From a checkpoint of a small mixture-of-experts model trained on Wikipedia.
Size: 10 layers, width 256, vocabulary 16384, 45.4M parameters.
Below are experts of layer 5 (counted from 0) of a mixture-of-experts language model. Rows are named router (the router's row for the expert), up (a neuron's input weights, with its number), down (a neuron's output weights, with its number) and show model dimensions 64-127. Each number is 128 + 24 x the weight over its row's rms, rounded and kept within 0 to 255.
After each expert's rows: a language model's description of what the expert responds to. This comes from a sample of Wikipedia text that the model never trained on.

# expert 25
router [130  84 129 170 148 126 150 114 146 121 137 111  92 149  91 121 134 144 153 147 117 135 135  96 128 117 110 180 144 136 110 106 144 112  94 113 110 168  97  85 139 114 130 133 144 100 130 149 124 114 103 141 178 136 117 159 134 136 120  91 138  97 154 156]
up0 [166  97 169 147 121 120 124  99 149 129 114 111 108 139 101 112 167 130 116 109  98 126 121 147 153 123  99  69 130 111 113  98 106 153 138 134 134 150 136 107 161 101 164 111 107 162 151 152 179 115 113 150 145 150 132 108  99 167 116  99 125 104  70 110]
down0 [103 138 150 100 121 166  72 124 103 140 116 148 133 163 117 101 126 159 122  74 103 127  84 157 135  98 156 146 141 105 137 138  68 141 126 157 154 127  94 191 119 120 103  90 109 140 122 130  90 101 108 130 105 131 152  86 116 161 137  76 150 112 141 111]
up1 [179 130 157 139 157 165 143 136 123 118 173 107 137 131 157 104 138 106 111 171 157 115 113 151  99 138 114 155 160  99 143  96 119 112 100  97  87 127 111 133 105 169 138 108  75 105  84 140  90 140  84 125 109 111 103 152 104 164 122 142 119 149 144 126]
down1 [129 126 119 150 129 140  91 146 104 148 166 134 123 161 122 135 122 109 159 127  94  90  78  80 141  83 136 137 117 125 158 157 178 141 109 124 131 137 141 133 141 125 108 126 115 132 117 126 161 196 154 118 109 125  98 168 121 136  94  95 104 119 165  90]
Pipe separators and small numbers in sports standings and statistics tables, plus football position codes like MF, GK, DF.

# expert 35
router [140  91 163 163 100  98 152  91 145 120  98 114 112 138 115  86 117 143 136 103 163 108 135  92 134 139 126 101 133 154 126 114 119 140 119 177 106 108 102 118 123 133  99 101 137  88 134 154 147 100 118 159 153 122 121 118 161  98  90 116 128 136 136 123]
up0 [134 152 152 113 130 160 100 145 143  83 161  72 138 144 123 127 159 128 197  96 143 119 125 117 128 116 121 130 112 163 148 122 114 122  92 150  82 138 180 112 134  91 116 153 110 151 122 132 129 126 120 147 151 121 164 119 194 145 110  88  97  85 113 132]
down0 [146 141 132 126 137 107 106 127 123 168 106 121 127 148 108 158  95 142 135 174  79 142 142 166 105 123 128 115 140 121  79 159 129 167 130 126 125 181 155 155 160 122 112 122 115 134  91 131 148 141 114 128 179 122 123 128 140 109 113 142 124 137 149 151]
up1 [108 151 159 101 141 142 107 125 133 138 135 124 114 113 146 142 174 142  94 130 120 179  97 143 113 155 124 135 131 146 132 136 142  88 104 146 102 126 146 139 120  94 138  97  93 138 170 119 154 156 112 125 161 123 169 127 106 118 127 146 171  86 101 136]
down1 [136 159  82 144 126  92  82 160  95 126 124 121 168 148 140  94 153  88 141 124 108 117 148 132 120 168 112 138 124 153 164 129 115 169 112 173 149 111 103 146 118 163  93 138 133 168  98 191 159 132 140  88 120 144 105 132 135 144 131 129 112 142 118  81]
Opening consonant pieces of words and names, often mid-word after in-, such as gr in ingredients, sc, Br, Sc, F, Gr.

# expert 59
router [137 108 116  84 125 137 129 158 160 113 135 138 127 143  88 119 140 123 192  95 132 153 153 157 142 147 159  89 152 149 118 118 133 147 160  99 125 129 163 120 124  99  76 135 162  93 157 129 108 135 142 150 144 112 123 166 113 152 177 139 113 158 144 116]
up0 [ 97 126 115 132 175 127 124 155 103 164 172  85 149 136 149 138 151 107 128 181 145 136 131 136 120 132 188 127 152 124 140  76 164 115 164 160 104 165 127 114 114 124 112 120 148 119 111 118 111 114 175 122 121 144 127 103 125 125 153 167 136 109 116 157]
down0 [180 147 160  93 132 121 138 138 127 140 151 165  97 120 140 119 115 120 107 123 144 117 112 143  99 122 112 144 137 115 109  71 121 103 153  64 122 172 103 153 140 126 133 168 102 125  90 119 124 147  87 112 133 146 172 149 113 148 107  96 115 134 156 196]
up1 [129 132 114 155 119 132 141 120 158 180 101 142  83 108 116  73 115 113 158 175 141 150 122 135 140  93 134 115 152 135 132 136 146 111  88 144 141 143  98 130 137 117 118 155 132 136 109 144 115 139 138 108 111  92 134 122 123 129 176 102 129  90 121  93]
down1 [138 136 142 149 135 145  86 160  87 122 103  90 139 130 156 100 127 130 101 155  68  97  93 134 131  96  96 135  84 173 102 124 126 115 145 117 139 133 130 187 172 107 154 166  72 117 114 107 151 112 130 147 186 119 122 105 108 123 120 181 133 123 117 114]
Final vowel pieces of non-English names and words, often Spanish, Portuguese or Slavic, such as -a, -ina, -ana, -ogo, -il.

# expert 61
router [105 131 104 121 186 139 120 126 163 132 115 136 124 145  84 179 115 146 148 128 142 115 135 133 129 105 129 138 141  87 149 143 126  92 130 132 122 115  85 128 136  87 118 148  60 111 130 124  83 156 101 118 129 150 106 108 110 165 132 144 130 114 146 111]
up0 [143 101 141 162 167 126 119 156 130 132 134 119 147 128 120 143 145 127 124 119 150 134 175 143  81 103 162  69 138 151 119 180 171  79 149 153 138 112 138 135  85 137 140 127 125 106  91 119 107 126 118 112 107 131 102  99 120 139 125 161 119 138 123 155]
down0 [116 115 139 170  79 115 154 105 181 143 115 112 129 101 130 114 130 189 141 102 107  76 105 112 188  98 105 127 105 146  94  77 118 145 124 109 121 113 133 117 136 118 141 111 161 106 164 102 105  73 116 130 113 111 131 115 108 140 143 136 141 143 127 136]
up1 [109  74 126  86 141 118 173 127 156 135 115 169 137 111 119 160 171 117 123 146 122  94  99 149 119 145 120 156  86 158 161 133 177 119 128 143 122 134 119  90  98 103 113 144 125 169 107 148 163 151 130 116 154 121 110  92  98 142 141 127 107  99 137 138]
down1 [107 171 128 119 144 107  80 114 116 134 109 116 154 142 131 119 127 120 129 123 123 157 108 184 102 122 121  95 111 110 147 147 118 117 135 117  93 132 159 160 141 104 152 158 109 140 186 143 125 115 102 172 121 119 146 173 132  92 164 109 144 123 138  86]
Digits and year pieces in dates and life spans, especially inside parentheses, such as (1891–1960), (1998–99), 1990.

# expert 4
router [ 91 136 165 117  94  95 127 140 122 107 102 144 187 157 166 113  97 162 138 135 110 130 170 130 100 121 177 132 152 140 131 137 127 109 136  93 159 161 130  86 132 128 112 133 142 158 154 113 115 131 142 167 107 146 115 114 116 146 143 127 114 142  77 143]
up0 [126 158 160 127 126 128 104 103 114 139 130 177 111 154 146 107 127 141 128 113 142  93 102 122 148 127 124 114 116 146 141  89 121 111 160 102 124 144 171 114 113 117 134 106 173 108 109 136 123 149 131 153 110 143 158 101  95 104 101 127 145 129 109 123]
down0 [133 148 135  89 111 118 103  76 142 122 126 155 130 174 129 140 115 101 137 102 178 195 119 133 100 148  70 126 137 194  81 103 130  89 172  74 106  75 112  99 137 124 158 125 148 133 153 167 141 140  98 146  78 146 142 113 119 113 121 147 134  68 147 157]
up1 [102 116  81  90 148 142 123 153 102 131 117 166 150 104 115 118  92 173 148 131 156 116  96 165 168 145 111 101 105 144 110  58 165 133 139 116  89 147 129 168 159 125 143 137 163  99 120 109 155 121 105 150 127 142 145 127 128 152 119 156 100 140 141  68]
down1 [147 124 178  93 136 131 151 141  71 148 121 118 122 120 143 127 158  67 143 143 133 119 117 107 138 121 147 140  99 116  93 131 112 147 130 137 134 127 103 119 145 131  98  97 149 111 120 135 131 111 147 131 165 145 144 134 121 115 140 137  98 101 127 152]
Pipe separators and dash markers in tables and lists, especially cells after numeric stats, header rows, taxonomy bullets, such as |, -, ·.

# expert 21
router [134 128 128 119 135 144 147 156 151  94 120 144 108 111 150 123 110  93 124 149 120 125 164 159 137 170 122  97 156 132 128  83 152 139 154 130 127 134 120 119 168 147 122 128 104 130 151 125 122 129 176 132 127  88  85 160 105 130 160 144 133 112 108 103]
up0 [124 110 142 160 133 148 138  68 146 182 136 175 128 120  89 118 109 142 101 162 184 137 139 123 166 107 130 138 116 134 147 123 123 133 150 113 124 102 110 136 185 105 130 128 113 134 148 155 102 141 141 178 112 123  94 123  52 111 151 135 167 113 126 163]
down0 [135 167 145 138 110 118 113  71 118 179 130 134 139 138 111 159 195 113 113 165 151 109 105 110  75 124 165  94 137  84 121 140 129 136 125 129 139  80 108 125 115 112 154 112 143 110 140 150 124 110 122 102 168 157 139 101  75 117 121 124 148 171 132 143]
up1 [146 126 158 119 123 110 144 151 146 129 158 145 137  95 126 156 117 108 104 151 154 149  77 111  88 122 108 105 103 134 110 127 151 106 156 134 146 139 149 145 130 142 185 149 128  97 120 124 151 117 164 166 155 151  90 153 102 165 133  89 113 113 101 146]
down1 [144 123 119 155  83 147  95 125 133  75 141  94 136 113  93 157 113 136 138 115 140 108 122 120 120 144 115 142  93 143 152 145 106 134 169 130 139 167 116 103  99 139 154 142 158 128 116  89 150 123 140 110 107 123 129 124  98 153 174 167 121  96  66 155]
Final pieces of technical, medical or biological nouns, such as chol(era), Hypothy(roid)ism, microb(es), plus whole nouns like species, drug, engine.

# expert 58
router [130 167 159 129 128 107 121 124 161 106 137 140 135 116 134 144 165 139 147 154 190  83 127 106 156 140 168 114 134  95 102 149 105 145 125 100 102 162 106 131  88 113 146 160 116 118 128 126 140 127  72 111 143 121 149 126 151 173 101 154 133 142 158 145]
up0 [ 98 113 184 112 166 133 110 139 148 117 167 121 151 121 176 145 129  90  84 109 105 106 178 153 122 158  95 133 146 123 111 135 128 101  99 125 128 116 147 111  99 144 118 164 130 150 146 139 122 100 180 163 122 125 113 148 132 137 111 126 107 109 166 146]
down0 [101 122 135 144  83 170 123 125 110 106 121 134 137 106 162  86 130 130 117 162 127  99 153 169 164 161  82  79 116 121 161 126 127  93 158 100 182  95  82 135 152 143  98 183  92 123 137 105  95 131 122 108 157 139 151 156 122 106 158 152 139 170 134 129]
up1 [ 94 103 155 135 109  83 130  97 106 115 140 122 181 126 122 146 161 139  93 124 108 118 126 140 112 129 128 144 102 123 152  82 127 113 131 133 127 161 140 138 132 165 118 149 124 137 114 112  85 150 115  90 122 155 111 121 138  99 140 156 118 110 132 137]
down1 [149 142 149 126 149 136 132  88 144 172 140 104 111 147 140 160 134 100 123 117 138 108 134 141 135  88  99 144 118 138 117 117 111 130 159 101  76 133 101 127  91 112 149 125 142  81 121 115 127 112 163 112 175 155 110 140  88 147 163 140 123 168 170 132]
Subword pieces such as oc, ag, rag, reg and capitalized starts of institutional words, such as Focus, Advocates, Department, Publisher.

# expert 26
router [132 137  86 137 122 129 123 143 142 161 159 116  83  96 158 163 127 163  78  98  97 148 104 110  94 118 127 154 109 111 165 138 129 146 144 154 168 151 157 150 147 132 127 110 117 109  94 123  97 113 157 124  97 128 136 133  94 135 118 138  91 109 116 139]
up0 [156 177 132 169 131 115 134 164 159 148 132 115 126 173 169 121 130  50  81 139 125 113 141 107 113 140 120 111 151 117 130 136 107 160 118 138 157 103 103  75 163 126  86 133 138 136 121 136  59 111 128 124 106 137 149 123 160 124 135 133 136  93 121 163]
down0 [ 85 102 136 106 128 142 148 142 118 119 119 136 133 135  92 118 134 168 150 128 103 210 132 118 140 155 144 161 114 110 118 143 133 125 119 127 175 184 160 179 113 103 143 131 144 146 191 133 110 120 113 159 149 133  69 137 147 137 102 160 147  99  92 147]
up1 [123  94 129 145 143 153  97 152 114 135 127 112 141 112 170 115 139 119 161 176 125 124 118 134 181 119 143 159 113 128  90 143 129 106  86 149 134 148 147 134 122 113 142 167 133 130 121 124 102 164 105 180 122  83 125 134 129 129 154 122  88  98 135 119]
down1 [178  95 104 155 163 102 140 163 138 127 112 145 164 110 102 109 115 153  84 103  92 141 104 113  77  92 119 145 109 156 110 118 175 172 128 111 116 128 112  82 142 154 102 136 149 120 178  68 122 119 168 127 130 133 126 179  52 150 159 143 130 122 123 145]
Articles and possessive determiners opening noun phrases, mostly the, a, The, an, his, its, their, often before first, new, same.

# expert 32
router [129 122 139  91 152 140 153 145 133 125 125 115 111 139  84 136 141 119 146 171 132 165 148 138 136 158 127 129 104 136 154 177 109 100 136 116  95 116 119 176 137 104 108 137  90 149 112  82 122 132 142 102 132 106 114 164 113 108 158  99  84  92 134 124]
up0 [153 129  67 133 170  93 132 122 110 148 147 117 173 119 104 192  87 115 113 176 138 119 145 139 156 130  98 140 148 118 172 105 130 153 115 132 128 109  97 128 124 101 117 178 147 132 109 108 132 149 111 154 153 122 129 154 113  69 130 142 159 122 149 146]
down0 [145 120  96 124 124 147 123 153 140  89 130 133 104 151 100 115 145  95 146  82 121 109 115 129 107  93 118 128 121 131 112 127 106 127 124 126 116 182  97 107  91 103 126 141 130 102 158  86 138 111 141  96  98 101 120 116 148  99 115 138  91 106 189 117]
up1 [122 129 114 180 117 155 122 192 129 131 127 141 119 130 116 100 161 124 133 123  98 133 121 111 155 118  98 142 178 149 131  84 106 137 104 137  97 138 120 150 129 128 134 133 131 154 147 190 109 156  90  90 100 106  91 126 111 124 113 122 131 141 106 115]
down1 [140 146  86 101 121 124 153 118 126 105 171  91 135  61 124 108 172 141 119 162 141 171 132 138 151 114 170  86 118 137 120  98 120 114 125 180 147 130 155 123 105 142 143 127 154 108 132 131 144  96 125  83 157 139 146 109 119 101 123 126 138 131 144 110]
Commas attached to word endings in running prose, after ages, dates, verbs and nouns, such as "aged 94," "dismantled," "mother,".

# expert 16
router [118 113 116 121 126 108 128 138 139 137 136  98  96  90 129  97 105 139 147 128 128 122  73 122 159 154 122 176 130  58 127 117 149 122 173 146 177 110 141 153 104  88 164  90 138 135 155 160  92 132 149 109 151 101 153  91 135 109  96 117 100  85 170 135]
up0 [113 127 141 148 116 119 126 130 179 130 144 127 148 131 114 164 141 122  87 136 153 152 109 105 163  93 119 131 104 124 112 140 175 137 126 149 140 154 112  94 169 108 148 130 131 125 147 119  97 159 149 161 116 106 129 138 127 140 114  83 115 144 158 157]
down0 [132 144 155 122  97  93  79 111 108 101 111 138 112 106 149 118 131  98 156 153 119 172 135 138 101 103 134 102 138 130 158 146  98 106 126  75 146 144 115 106  82 121  91 123 153 154 169 144 139 133 105 135 151 109 110 113 157 127 107 174 108 147 146 154]
up1 [122 100 172  85 103 103 162 124 159 112 130  92 109 144 118 160 135 142  74 163  70 127 124 146 106 139 142 138 122 129 104  80 111  90 139  81 143 143 107 131 145 124 129 141 134 130 152 184  80 150 150 142 136  95 132 156 119  98 120 143 124 146 149 126]
down1 [119 178  52 135 175 111 126 179  91 205  63 149 145 113 122 122 122 132 136 136 105 189 141 130 123 128 100 104  99 108 114 110 166 102 104 146 150 156 131 144 117 108 149 162 134  70 107 126 160 107 123 101 126 111 126  99 128 123 123 142 128 108  81 111]
Adjectives and determiners right after in/the/of introducing noun phrases, especially time words, such as late, early, new, various, the.

# expert 14
router [137 155 117 161 116 165 147 116 146 126 111 116 103 105 127 136 113 157 166 138 169 100 153 119 160 155 110 140 146 141 130 142  99 143 133 168 103 149 103 135 122 123 105 185  96 140 148 121 120 176 126 139 168 132  98 113  99 143 118 106 146 124 145 129]
up0 [121 110 110 148  83 115 148 143 117 114 164 148 154 129 143 118 136 136 121 164 146 175 141 107 101 105 140 147 122 136 170 190 110  59 113 112  76 166 109 128 153 107 122 113 128 128 157 129 139 126  85 104 100 116 125 106 149 112 108 107 122 159 108 142]
down0 [ 96 156 155 142 151  90 124 128 178 136 115 149  93 163 111 143 106 101 120 115 125 144 135 103 154 100 130 134 107 140  93 138 170 158 128  78 130  97 117 137 137 137 113 108 121 139  85 134 148 147 111 154 110 130 102 130 156  74 215 142 131 113 131 182]
up1 [106 121 174 109  98 120 164  78 105  93 145 143  91 108 162 117 108  96 126 133 107 105 131  61 148 150 142  93 139 119 136 108 128 126 132  89 154 110 160  98  74 128 106  76 115  86 177 162 152  89  94 122 151 118 150 158  91 129 120 127  96 137 126 124]
down1 [113 150 150 135 144  91 108 100 104 166 134 159 124 124 128 137 173 148  97 131 132 183 117 122 140 162 171 100 152 106 104 179 104 121 138  82 119 100 121 132 156 152 117 128 135 149 157 122 137  99 119 128 126 140 102 123 113 121 141 117 167 109 100 107]
Digits and decimal pieces in tables, coordinates, stats and dates, such as .8, 28, 195-4, km, and the Manufact- of "Manufacturer:".

# expert 9
router [123 106 138  99 102 158 155  88 154 162 181 118 100 137 111 142 133 140 125 116  93 145 100 120  98 146 150 154 109  97 175  89 119 163 116 142 140 126 123 176 108 127 127 131 126 171  89  92 106 109 119 122 128 130 114 107  91 132 116 127 105 114 100 141]
up0 [126 135 152 132 109 144 163 139 142  80 126 146 129 123 152 118 170 129 133 130 152 114 138 154 144 140 114  71 102 124 172  71 114 129 118 143 139 120 128 142 114  99 112 131 133 132 135 164 108 126 153  97 119  80 116 135 121 110 132 123 115 156 138 139]
down0 [113 171 102 112 161 102  47 118 119 111 126 121 103 118 128  81 113  99 164 131 115 142 135 161 122 119 151 118 108  75 136 155 120 139 134 112 104 158 152 119 142 107 139  63 108 127 112 114 127  96 134 106 126 153 109 123 128 121 150 161 121 100 137 132]
up1 [160 128 136 147 167 106 131 118 149 125 138 103 154 140 133 138 103 104  87 139 110 119 141  96 106 148 113 131 153 105 118 155 153 134 150 174 110 122 125 115 103 136 106 135 138 143 140 121 166 154 132  91 113 106  65 126 163 143 118 169  83 105 102 159]
down1 [ 60 110 114 127  84 119 121 149 140 158 130 167 119 128 131 164 126 144 139 125 130 128 121 123 119 132 146  96 126 113 133 103 143 124 113 106 111 148  78 164 167 146 151 142 142  88 121 126 118 173 123 139 167 148 107 118 114  94 107 135 120 112  90 134]
Articles and determiners opening a noun phrase, mostly after a preposition, such as the, a, an, their, several, various.

# expert 37
router [124 164 114  90  73 160 152  98 103 138 131  84 171 158 134 102 126 151 148 157 146 133 102  95 137 145 140 120 159 143 146 144 135 132 130 155 132 133 116 125 113 135 116 142 135 167 162  75 143 151 115 126 108 171 150 100 118 184 136 151 107 130 104 112]
up0 [164 146 141 111 107 145 111 140 136 111 123 165 147 107 105 148 160 122 147 158 147 132 118 124 162 134 177 145 137 109 158 103 143 185 117 137 111 112 116 120  94 108 137 140 141 152 134 140 102 159  92 113 163  99 100 178 117 117 170 165 112  99 121 143]
down0 [ 81 138 118 147 169 176 128 103 128  97 147  96 134  94 137  82 108 112 114 192 110 174 164 173 164 108 152 146 124 157 130 133  99 134 105 110 124 113 131 135 161 139 119 101 120 110  94 139 142 142 183 157 109 154 103  94 132 139 155 120 111 159 106 132]
up1 [163 127 124 122 144 147 112 152 159 154 127 113 131 126 159 147 138 141 167 120 146 133 131 174 142 124 127 158 189 147 138  92 107 137 127 117 170  93 145 184 103 134  83 117 137 118  91 117 144  83 155 130 129 138  88 144 169 163 123 158  60 161 180 137]
down1 [128 114 106 132 140 128 143 141  93 116 117 124 106 147 136 106 130 158 137 128 130 152 134 124 113  96 159 109 120 120 134 146  91 108 122 100 154 139 123  94 145 131  87 101 165  85 100 106 121 117 147 104 127 154 103 140 161 166 115 107 117 141 116 117]
Function words and capitalized words inside titles of books, institutions and places, e.g. Journal of, Exchange St., New York.

# expert 48
router [139 146 104 136 138 127  85 123 137 140  99 139 109  82 135 133 130  88 122  90 105 117 163 162 174 148 131  90 138 149  89 104 101 146 189 130  98 117 125 131 147 102  73 109 129 126 133 135 151 137 125 101 126 127 139 141 130  90 101 130 134 135 168  87]
up0 [134  94 147 141 145 150 114 104 125 154 160 144 108 157 123 126 128 170  93 129 154 130 110 163 102 159 117 175 163 144 117 106 123 123 139 100 117 166 140 109 107  79 108 136 122 129 127 100 114 156 174  90 129 142 158 144 167 129 138  86 134 126 137 110]
down0 [105  89 119 132 141 161 164 119 136  99 127 112 153 159 139 135  91  97 149  88 147 116 126 153 131 152 121 135 175 149 102 123 110 123 131 129 138 106 123 145  75 143 120 134 149  76 151 147 132 123 137 112 157 146 106 154  98 129 117 141  82 127 123  95]
up1 [133 158 123 128 132 126 107 116 120 133 122 104 106 107 158 130 135  75 115 145 167 136 116 109 129 125  98 137 126 117 128 136 102 138 155 148 124 117  81  92 136 132 165  79 161 110 102 128 145 118 170 146 143 130 147 116 129  93 115 121  84 116 102 138]
down1 [122 165 135 144 141 131 113  88  76 109 149 116 106 126 192  90 101 178 143 121 128  58 148 153 102 128 101 155  91 170  84 100 145 153 117 116  78  87 120 125 129 111 141 116 158 146 182 107 118 116 134 170 154 122 139 151 104 149 138 135 150 135 160 130]
Mid-word pieces with b, p, w, or nd sounds, e.g. Fort-un-e, Ponty-pr-idd, caul-d-ron, and names like Ben, Lord.

# expert 27
router [100 120 135 109 128  71 123 133 103 123 116 122 155  97 129 115 117 147  84 107 144 157 148  71 117 118 141 109 111 180 138 153 116  92 120 116  93 116 125  82 163 168  96 110 156 121 118 127 147 122 173 137  93 147 109 103 138 112 116 139 114 134 125 145]
up0 [159 143 157 141  98 156 149 142 169 141 112 102 128  87  64 150  73 168 132 130 106 123 177 112 104 145  92 133  82 129  97 147 111 123 138 106 136 127 152  96 130 178 177 131 136 151  95  89 119 138 146 132 127  80 119 151 136 141 142 120 124 136 164 150]
down0 [127 178 119 131 110 125 135 127 104 121 113 145 146  90 155  75 108 132  97 173 157 124 108 110 159 126 105 118  96 117 127 160 102 120 154  89 137 118  78 139  94 111 124 147 104 129 184 133 152 120 154 122 173 118 160 104 162 111 147 131  94 100  90 112]
up1 [121 117 146 142 106 126 119 121  80 114 155 141 116  86 120 185  79 107 129 113 191 119 117 166 118 113 102 116 120 117 129 127 112 120  77 115 140 178 143 123 108 163 167 126 149 111 120 113 153 129 139 111  65 135 164 128 130 108 127 133  93 149 118 151]
down1 [141 130 145 142 121 142 150 146 135 125  98 101 112  93 158 132 128  84 154 129  96 146 187 139 130 108 132 106 149  97 193 107 110 127  54 135 139 137 152 133 129 149  82 131 137 104 104 104 149 142 159 124 106  95 109 153 131 143 139  99 127 173 138 124]
Short consonant-heavy pieces inside names and odd words, such as Shen(y)ang, Kyr(gy)zstan, Man(ip)ulation, plus symbols in formulas and phonetic text.

# expert 12
router [ 94 166  91 166  99 123 120 128 173 133  88 143 134 129 134  90 132 147 130 172 164 145 105 138 134 155 161 132 168 108 151 149 144 148 119 137 116  88 121 168 104 109 141 125 144 169 168 160 124 121 132 153 161 124 140 108 104 145 113 142 166 157 163 162]
up0 [100 158 131 117 131 115 129 129 111 135 107 106 122  92 120 164 114 107 130 133 131 117  92 126 153 159 174 147 111 126 126  69 118 105 106 115  93 133 145 171 171 141 132 143 105 151 115 133  87  91 121 127  96 107 102 169 128 141 188  84 151 118 112 100]
down0 [121 145 139 129 105 104  87 113 135 168 138 131 142 123 138 178 158 145 133 124 110 164 129 114  84  97 153 151 139 120  96 156 128  87 114  98 148 166  82 159 158 122 163 114 107  81 176 113 123 122 105 111  99 138 136 114  91 101 131 111 125 115 184 153]
up1 [153  94 115 117 105 149 101 120  97 153  99 149 100 126 130 134 112 123 104 106 141  83 135 108 160 188 194 180 132 133 139 183 132 108 176 125 131 170  79 144 163 147 126 138 128 168 161 152 118 105 135 129 134 147 149 194  73 124 126 106 145 113  90 126]
down1 [124 100 163 140 136 106 108 151 127 153 138 136  99 122 140 153 124 134  95 146 116 118 165 100 164 107 114 134 110 109 111 120  95 135 141 109  67 138 146 118 146 178 121 146  74  98 102 113 149 110 122 135 179 123 176 103 160 127 115 104 140 156 149 148]
Nouns for roles, titles and infobox fields, often before of or a colon, e.g. Author, President, Minister, member, Founded.

# expert 43
router [105 146 148 122 118 157 129 145 115 153 151  94 147  95 140 143 117 100 110 147 147 154  70 120 141 127 153 140 143 161 142 113 150 122 101 124 159 172 130  96 147 150 135 152  97 123 118 113 150 151 141 153 113 134 128 135 107 115 140 131  97 132 102 121]
up0 [136 120 118 158 121 117 142 138 109  78 102 154 127 151  91 116 149 136 127 108 151 130  60 141 172 128 115 107 108  93 177 146 105 137 154 107 116 146 113 123 110 119 123 111 142 112 124 114 108 122 149 110 114 123  94 141  77 112 126 148 117 116 178 140]
down0 [121 149 100 131 114  93 166 171 108 124 133 122  83 122 147 149 158 170 129 119 128  97 185 108 140  88 110 130  95 123 101 188 113 144 129 115 109 162  97 112 137 110 125 105 111 116  96 179 117 167 116 151 162 110 132 133 102 144 130 151 121 128 118 158]
up1 [167 181 147 122 135 141 151 135 112 103 125 125 169 147 137 104 106 122 118 105 150 110 153  87 167 138 121  91 143 119 159 138 136 126 107 110 150 112 139  93 155 122 128 157 144 162  90 142 116 156 134 149 129 171 174 145 105 163 118 138 123 170 110 145]
down1 [137  98 110 129  97 106 172 132 122  97 127 130  93 119 130  99 101 122 115  98 129 141 151 135 126 112 112 167 100 126 169 121 158 143 164 161 133 133  76 103 168 107 125  97 145 137  99 125 105 130 140 117 119 142  80 121 129  89 125 147 142 132 148 114]
Mostly and, plus but, or, then, which and who, joining list items, names or clauses in running prose.

# expert 57
router [144 148 105 164 125 158 127 137 146 125 139 109 140  87 133 128 139  95 149 126  97  95 134  92 151 112 129 119 122  97 135 154 132 168 138 136 134  93 143 113  89 104 156 112  67 108  86 138 108 149 166 119 144 107 160  89 125 106 136 115 152 113 120 128]
up0 [113 126 189 132  84 126 156  91 120 135 159 121 136 111 142 131 150 145 146 137 113 167 111 140 142 114 106 156 132 142 152 129 124 171  66 130 108 130  96 142 180 163 121 121  98 111 106 162 120 119 164 115 140 123 136 112 115 111 158 127 169 110 166 143]
down0 [160 139 125 109 130 115 169  94 155 148 107 158 133 128 151 131 123 129 143 139 131 111 163  90 146  81 144 146 102 166 110 120 121 135 153 113 107 131 140 103 105 104 126  99 112  89 150 124 149 146 127 126 118 127 124 126  93 125 146 137 158 108 105 101]
up1 [102 140 128 104 124 124 159 107 153 105 162 118 162 134 167  83 150 116 155 119 103 134 139 103 179 138 109  91 120 106 113 133 100 136 119 124 120 112 131 108 118 128 135 116 135 127 118 108 141 123 110 143 166 110  93  88 122 100 169 146 120  74  92 120]
down1 [123 104 127  96  97 129 134 152 100 115  94 102 130 173 101 152 107 109 149 131 142 135 122 139 154 118 131 141  99 153 129 110 126 119 138 123 116 116 135 141 118 119 120 156 173 138 150 147 126 120 170  98 144 114 146 142 174 129  93 126 178 124 163 139]
Adjectives, comparatives and past participles after is/was/a, such as more, most, known, difficult, largest, identical, written.

# expert 10
router [121 153  95 119 124 151 150 151 133 123  89 130 152 131 126 158 134 149 139 137 122 133 162 147 138 113  95 170  84 108 149  88 120  97 128 106 124 126 103 107 112 131  75 150 125 122 144 165 136 146 113 109 133 150 103 154 132 129 108 139 171 120 112 154]
up0 [172 133  84 146 133  96 130  94 117 110 151 143 123 153 165 122  86 121 105  95 132 138 148 136 119 128 134 144  95  82 109 115 169 166  55 140 139 102 135 139 136 125 169 145 169 109 151 106 120 142  94 113 108 167 121 122 104 162 121 117 138 115  87 155]
down0 [103 117 168 138 153 174 148 163 156 101  55 152 137 141 153 144 110 147 103  82  84 172 117 158 145 168 160 147 143 129 143 136 123 118  85 172 117  88  88 112 122  92 135 107 105 114 140 131  95 167 139 132 148 122 166 115 109 118 112 109  83 105 159 116]
up1 [152 124 136 103 123 124 142 126 132 110 102 139 141 145  97 188 125 130 145  96 104 108 136 174 142 118 159 107 118  93 114 153 118 121 116 126 117 133 114  87 131 127  79  73 131 141 162 113 112  99 136 143  92 129 113 119 153 115  78 145 156 142  59 120]
down1 [111  98  96 174 100 168 143 116 136 155 154 136 164 125 144 153 124 114 121 121  68 106 125 121 136 164 131 111 137 136 142 109 136 155  97 153  91 135 138 121 132 132 150 151 134 140 121 114 141 177 147 136 101  87 166 134 155 126 140 106 108 115 127 134]
Decimal fragments, percentages and units in sports, census and results tables, such as .7, 3%, km, sq, -yard.

# expert 0
router [119 139 124 121 131 130 153  90 148 128  95  82 100 131 143 121 122 149  96 132 121 158  81 120 124  98  97 166 114 116 134  86 122 130 144 169 192 139 129 139 119 137 118 111 117 126 127 123 118  74 101 128 151 153 104 116 103 125 165 133 156 115 115 144]
up0 [150 115 144  87 177 106 189 153 129 111 140 170 108 100 125 101 144 178 127 120 151  98 108 158 107 112 159 122 148 125 161 145  97 165 109 136 140 114 109 119 118 140 150 118  95 133 107 131 128 129 135 135  96 134 146 113 120 151 142 141 119 136 146  75]
down0 [124 129 133 143  94 124 107 127 122 134 134 103 149 147  92  99 180  88  81 144 128 196 129 140 115 116 125 147 146  96 152 137 117 111 159 106 106 131 123 102 136 141 104 153 119 107 124  98 130 117 136 134 148 130 140 142 127 129 101 136 100 126 127 128]
up1 [131 162 126 126 148 150 122 139 166 125 114  80  95 144 132 125 160 113 121 121 116 113 113  88 118  85 131 168 115 107 130 114 137 110 126 112 169 115 139 120 154 133 116 156 136 137 112 139 142 113  94 120 140  68 120 134 116 129 104 103  95 132 152 117]
down1 [111  87 144 122 127 148  92 132 116 114 112  86 117 125  92 105 135 106 158 112 139 115 155 130 103 110 157 113 111 124 102 118 185 167 134  96 155 107 119 126 109 171 115  91 123 122 155 148 126 124 139 159 101 134 136 165 136 145 134 118  84 124 139 165]
Hyphens and pipes opening a new line in lists and tables, plus infobox and taxobox field labels like Class:, Genus:, Born:.